From a checkpoint of a small mixture-of-experts model trained on Wikipedia: 192 clamped SwiGLU neurons an expert.
Below are experts of layer 2 (counted from 0) of a mixture-of-experts language model. Rows are named router (the router's row for the expert), gate (a neuron's input weights, with its number), up (a neuron's input weights, with its number) and show model dimensions 0-79. Each number is 128 + 24 x the weight over its row's rms, rounded and kept within 0 to 255. Numbers have three digits each.
After each expert's rows: "comes after" lists some tokens at least twice as common just before its tokens as in all text; "mostly gets" lists some tokens that are sent to it at least half of the time. This comes from a sample of Wikipedia text that the model never trained on. Tokens count by the router's weight.

# expert 34
router:124121113100157100130153159115134101083138120117138165197146122124142107087139126123127159127081098101098095134150154110123134126167135080147091135106158139136128091134119141122139073075101126099099153147123162113113106081139111152134103116
gate0:142133126144069127141138137111161175105122125155147150137100098131136154097105145181126142107131103123157121137179154133163102152093147126116133146140120107119115142095143145092115103119122126103132142122070132156104166127147121138132080123
up0:142156157098162165139108123082149095124132132134147176104088113136090163097155117104131156151162108151149125113142107140082140154123140143158147132097124101159109098126129128070158099138162138074138144093179089123136113146161113138137146136
gate1:176147122112119152137113140109161083101132101159172122112177085140150113108167121109089152100157097039141119080133167141070109105129145107155084154134140142123109106141111096142124163131103121167127141142109118164122098131118109141131104153
up1:100161089111117115131119138147092144168126065122138133129120113148156121126105118146133112142101158119156115147121150119096128107131133118131099091139117117094139172113132133145183157134142159151129150147103108138116067123142209145129094108
gate2:109119116153148147152151124147102103143078114111148126175109136123158128165128133147159150133110102079097094110134149151117144139109123159089134163142166159132148128124111156159144113090102098113051114108115133125138120132099145088114133109
up2:113159103109137142166137108112087122124061125101100089160175132132113150136120133142091114129124125119100107120155133129161122163131129136103143147104105117123056098191103160121133157119111124123137141157139137096126112142149116062122118049
gate3:115116065108218144116099144118081132154132134153142142172136152132124148151121144134061120127122125130095121115167147094099118151163173088154117079104147128161127120152105148105127108110115162125146130137095110142115168156076158125124138094
up3:087129087145191141129118101173114144128137132206117122155116106125168199154124151198146108138142146087114120136155153081126123162162093126115109085127151118084118145163110130148120103103135150133102128125119113129156142136117166103132109085
comes after: ",", ".", " and", "s", "'", " it"
mostly gets: " and", " as", " was", " he", " that", " who"

# expert 21
router:126114137103086108117183136125111124139098121170173128141128104124173157110130113101119127126119099095124147135162077102110162097100140097106134075098102091121084162134098133127142137100135116142110146161094098108119141065126128133130110099
gate0:126162122160098120149165141092107130131082129110097116196141085102151104154113103107149134102144118088139114115125146142112159134147104114126103096139165149145130130106127141121111118130104131181167104117120165101120101095137127139107085143
up0:160143119116144135117128107134133125129109116112172124091093096119176128162110159125118135110141133116139138156135132135122164086096114107188146120152127090071169176117136142177164127090127120120143146128094134161134150102155122149141141126
gate1:148110147100099141110083094138137109160098103138178098173122097121115117128098101129139070109157090167140109124149127109129125106105144141105094086132122087105144090155145135127136126110093102136082146132117122098120138121132124129158142107
up1:087137186150136152125122173125083165117136099128086148054082102148113161108154150134095138108130133162104141151095190144106121142147081122142097154125134139103142131123141123125113105155097119139169155162102118177125129120109153128117148176
gate2:125076122183154113159100108131091093124112145107146140116121112109142145142163135123121179147146111134104094151108111109146140108092080106118144108140157080154159157157104095190152108107142122127161127140139146152109152081125142143109131113
up2:105172153106086167125106138139114156138119118162089129114150150174137135130130117126116175106135070168127139109143153145114100091141117102134120158113120162123123110104117142135092115135071128178122142083141126108107088042093102148147100189
gate3:105111145131109131135091113167139119080137099110112114106107131130121139111153137069146146143131114124114133143152106098117172110149162123121120101086123122125140130108112127131152136074133117123156164115117100121124111142130129122118195097
up3:132110130140150126140093108154161130111097130120132103151079128080121111114139131147142157129161136101150130144143121120131112152132124134084128149149127115119127116091150159143113139068112089138170164170134138153153109124110145120122129097
comes after: " of", "ed", "s", " in", "ing", "d"
mostly gets: " on", " from", " with", " into", " at", " to"

# expert 6
router:145081133130132170138092115117133116109119126152179144122110116154124099159111129110153143110116096144114096143153113125109127129119118152083100120103129084154073145147123119127185122124116116154127123116105118132130085093133102139128124118
gate0:119131141113107125118108108100100117131147108137113114107130123128122114106137137126181115117133141172149110139135124156098168131189110079146123132130113101146127144165112117141176146115077164128150108151128134158129098095124082156118131114
up0:113130096147105129120131151152111173163140118137128172137123126110116105135121121121129116120065131142105085116141125179127134089115098060156160152106077113155143100131171099107188135102117169133164107140103075143098105091166083096151101115
gate1:140140094130126156113109091170123115100074126133144125092147146128144110149117091132108112120092137125139144119116137124107137157132127166105176122140143117111142113114130125152103110130119121127122111101154163142144137151109064107125108136
up1:104156126137153146139098132125121133155070116124143129127124122111097141125139113099110137161077117092127156197094140154136131116154128167072137110131092169125133117124109125171123139137148129124162105150172144134166136150118157114116118128
gate2:126183126126103161150064135160154200098067125127153164112124116172122124148110152122172111147112123155139082156109124140114152147128131155131157135133088131138116171090133123111099136092134114127142112126134096108107100101119123121132122145
up2:105138101164141128164178148152137153090099138173130142151156120157103127138115120098160115140099136142162133117135131133094143161086111129116138208116116139140149157135148117114112119116126110133148185138150102138138124107153129128142079120
gate3:128130040110109145112131124131118116133122144112132124148130152146122137147129112093118130077118121094133127126120086141156123161134130083147099123123111121125116129127124112190189143136163138139141085098153122175132109100126138106120106123
up3:122172076107109143129129156163132130117087124161125124129164148161111175124105148120161126125119161113133096137128079124140139198106115156126099125152164111103095138140129114107140122148122073083122132105164113135142120159149125150152127123
comes after: "=", ".", "s", " =", "\"", ")"
mostly gets: " but", " .", ".", "?", "!", "$"

# expert 31
router:151124110092126122096172133102114158100072116172093141120122064102150164141135116128144125120093122149131139108105153109116123070118142112099140100123090129119103150112097110129142088091108130115126144147125116143133108131124111131141155142
gate0:127128137086132123127121113093133139179107117122153108116151134169138128114132140110158129076112156142134126134151136114120144154138111098115158068136132121143170144150113128118123118104150137124128123132162129157117119148093170122125125109
up0:100111135078094173135124107143145125135115094102101161120212102143137139126129143129088083129118117115133071131149115143110143158130151133109110113138119116184132115134099121134132137109110070093110120123133153130142065139092165109137129099
gate1:152144086140115144102092151064138167171176150173150122173141137134111159108114135119118117103101140133138147117157154138110066143098117139095132142135114137105131142147131192149115193133073093125138135118115143146123140126105084127155159159
up1:122119098145115149098099160164096142112106114200139134157151128101093120120092124137136104124107126129132133118153130117124077141127094078129102142116128162188146139096123135140110116118114144137122157108131115143119131140138128122129152146
gate2:130107122072111134130177141127119059136144182095116135156130072125152133129098114114121150083104130098169122138143152126131120157159133111161120148141103115157115114124136154097118118141136184111148098119152125111152113138122085139130062126
up2:125139120118132076151172185078140132156156140093145171135135101141165115100121140121145169135127097132172152132079139152141098134124090131134115125123116136137111131124137133085143147116146119148123127102107088117125152107119065087114171120
gate3:132137142086105090141157131080153126132076142105115069133152137146150111120139117136125129110128133137065102126120167090142069116116128105138118119106065129123137115094121148087116136125128114132126168103138166086114146133141119129116118134
up3:146118166145122103123169136119114137088090122085137086099155104124135149127127139111112145136124109142140098111144134104144126164148093157112160139158095132154119122127112078144114115112146197130109165133127130122141131115083115129126113125
comes after: "=", "\n\n", ".", " =", ")", "\""
mostly gets: "\n\n", "=", " \"", "(", " =", " '"

# expert 12
router:133121132092144156142109133148169140105128090184157151175144108137118147128150085139099134121165130147102131088143142096102139102169143110136146084122113121136073125093149132095148097167146171149133130111130058124104144122113130110152104142
gate0:177123150122091135129173129122135148102172157119170112151101140163115123139128149093165137117123134148152078087160143103149197138136198125117117148144151147093150099124125150127141169121136106123141143128088119152097139120134166143146123142
up0:129154152101116159125150140147137140154151128127149132122111110127143127188138151085161137106119125081139113143141146121120163127141174122143089139171122177130128115123091178120160121125123131126111117108147117172129126123164140123121125133
gate1:102152141107113108124083162112090124125142175112134120136150102112114130147111096107109131140178101143126132140110152109107148089153133117160129131050108122110094101123127107112165144128107167098112153114109136125067131134120112110095120131
up1:131164078141130109119091149121158121145116136141095083144127168120113105161153132115164102116145112113136147111131109112117146077163152107092160140157114124152096126132129130124091146131118137146120146113118127127107162182170123140111141082
gate2:122133156112144133137174145096119140142128066164098113141130130147127150094130102147113164119147106153119137118103136118112147118184137068124121173153123142103112126132141108101148164163144162083154128144105164128139171153110143165117168150
up2:148121162093103159155094121085166142148167096172113114133145125116138121143131106137124130144129108118125122139143137121116096158129109157100186122099113173126118086135147108097106135130143110103111123134123104148136167104146114178126159117
gate3:099128117141116118166102134147169123150018150124152097128123065113145130136098101153114153130137145116155141149135177160118097134102101119098092143111159122111121121136134105132133141121135179123153107137129133108097137142140151154152181176
up3:133101092128141143142134126147135111121164131143143122138125088096151138109115104156131119130126162096115131126147095157142118183113157110109084163186147090079139174137152149127145076121109080133097170098139086148142133120131136139130094113
comes after: "\n", "|", " |", "-", ".", ")"
mostly gets: "\n", "-", "\n\n", " (", "{", " “"

# expert 3
router:129091150144112109122153135132160131138120087168080142155096115141110192101137071099125156115182119148095103121104151126133151114164130108078146106133134113128147141115146153095175098161131138151151132138151183128132093122126103129146104124
gate0:120160107086117144160129102137089124161116119138111094103122128126143113114139149100160150135149128116055149126116143122115147102109122111130116140129133147162105120160115103124131126144153146163164123114130080164116131181082113097105156148
up0:126104144184136101124135134100125108109175137171131152111099131138116139150117119125118118144102115112197108152147131142131131132149109202093124160126111124070230117104121131133137164188103112112152091136124137048142142111118154136136086079
gate1:119136124110130118128148143140159135130144120133114124154129116145100137098116135136128098147128070148150138111157141085149177088158113072097113083140062146145174150137106118115106167072106123122118141125115123140131148118105081121120146102
up1:117138136126132159144127111103132095141110101142094135160131138134140157140151121141111104118116093136143125106167121137117174096139163111101135077136128131117144134093111116114143177106142102090099109093125129104105114154150128097071150109
gate2:135145110131114138183101107122158191150107123153127139159100137115101148103129118063141104153146153173158078100144162117131157111142083178139118093130100133118152134089135115146112103145135149127132148119126143124120108120100173130083169115
up2:168158146145126133090142138165115115111069104134135136114179135143162099158158104118113087134114131111146147115150135128108159109159141121102156116143098092138056141129121088103096174131111091132126141115140088168153136132121148139090158148
gate3:145132118139118165133082174141154130112072066073138141129159136118119177140117087125158134127143108135134133099110128165160137118118123091135130148125161099142144116126154130138130105127142122128120112129114098149134086097140138122132108103
up3:087119114141096108140142152122152160115117145085098116146116083087124162146114092158116112127119099143080118144127117121134158109138137129148149144177124127088153117118131114137178114124129164145118101116107114127124110108118137138135137110
comes after: " |", "-", "|", ")", " information", " classification"
mostly gets: "  ", ")", "\n ", "′", "\n", "\\"

# expert 0
router:167135113091155132124106151134112174078093144153148134103071079132130142141121109077129133111150159134121119112107109114158114099152122097126144092138102133151082141130127109094145032144090178126164164126131088058147131133115108138163104147
gate0:166149113117148135135102094151149133143121149129151136131113163101110117149167081121126110085141121132148118127102051189131133107167140137110141120105113121111103154102111110121132099112151124130128108129130162052101127100127107154167150147
up0:157168100122175118162145133148157103093063079150111116106119147111118104099173144099094156109110147099118117099100177169116185116105103158104123120112170135177107111130124120124119085101141106109155116121150123082129154125146116144147115125
gate1:112122131076120100147109138062149118122078165119132116135101145186138130101101114156154147128115109162078138129126133147061128123129109156147146110096117172110095057105130111133131126113078150108110118114067162102127134117140117137128109115
up1:109124104118141079127110129130064189114104140140129180112097098097104131104151100142162107124132090069083142110129112187147128161117122077165133143096156132239126116098117133097127130118100117116146117111179137142118126146128107175124127126
gate2:169167094103154159121124101153140116111139157128120139134161157146108116120121113077118130124146117105068118124115147128124145123160110141125118150126089084128113147137179088110115172131109129114068148095121190141104144127128161141137138117
up2:127111091117178077133136202101103146057133101086146125133117150082085126157081110081127122099134127075134137130150134129111143089155102120112124164152083141111126148145128126102140113128092116124092164178128163103111097150158125130117115110
gate3:147106094139137101134102081142125145127118148133181093126132141126143135143151103092051130148117122125122098114104066136119120113178108132103080149097119124107146124121179140148140139133119126151093110130118116110140148112112124136146133117
up3:127083097143139151156087115114136152095157117151127084133117129103119119127124176104151161111125149101121099136109102149145100115142134115120069152099144065121135110107102108169124185130118121156059091126089122121121137104164152126122116118
comes after: "=", "\n\n", "-", " =", " /", " 2"
mostly gets: " (", "=", " \"", "'", "–", " ="

# expert 2
router:149132156081109044136132125154100066146105144118161134171129153141176117098136148118089120112101129156087123124119137118116152076152126100083101094117127101164139116146117070095135094122081085112118117141125089128124125107118111143126137130
gate0:172111085109142166106107122116117074137188126107108118138149139136134105115123153124120140136177114113125142103094125131142156155174108132047131089104098137152147144159097146127103138147111125188129134143152094106103136095075117112108173115
up0:147098162098132158115113144116152161139101158138103151178105127140166148121095111128124124132157092101110144078085168124147138075143136154124153129146152093173114111149081110134157136127152167087142131141119070111123126109137169163097157109
gate1:106137126098143136133175107116105099120131134133171135148103181136130111114188118108112134131133156184116169139069091144163128102132122123141130123134120163140124103117147126135137128134095124164139132108179139141130140146136154104124157141
up1:139098126119138136146089098160145128123100143129129127105180047170090126100136142121134117123100151105126081100126150142156160141142110126148104140101158166164179100125129119129126135122154106118131179149122133141159139097133162142159105130
gate2:181098148135094141156133145119120107113133158140069176127106109141094145071133202128120131109144129142130105120157070114138129130133163093074164120143130131125103114117131105117142125104135148115121119095119138161125134107135137148150162114
up2:107145107111141154114111141120186143109140132166178160131143163132116143169095087118177124128091059133135090120132135120117112164169090175153134107149143107130159095111090124127150146116110139120060136144096160115128132105129162101095135142
gate3:137141130104086143179153129130113174119141120140123141119143130149122128094119156095110099110127132142145143108114119116154099131155091117032116127123125106126131074120127147151115137146126177125169143124161132111123190139091138148131143144
up3:152131127110115078122128127115143117150131152095140133129148134116145176120157129100100138154157141119120108131097099169167135095165121134104103145129103169090137121138132086150085077145142128120129151165170122086097149111139138105129125119
comes after: " of", " in", "'", ".", ",", " to"
mostly gets: " the", " a", " The", " that", " an", " his"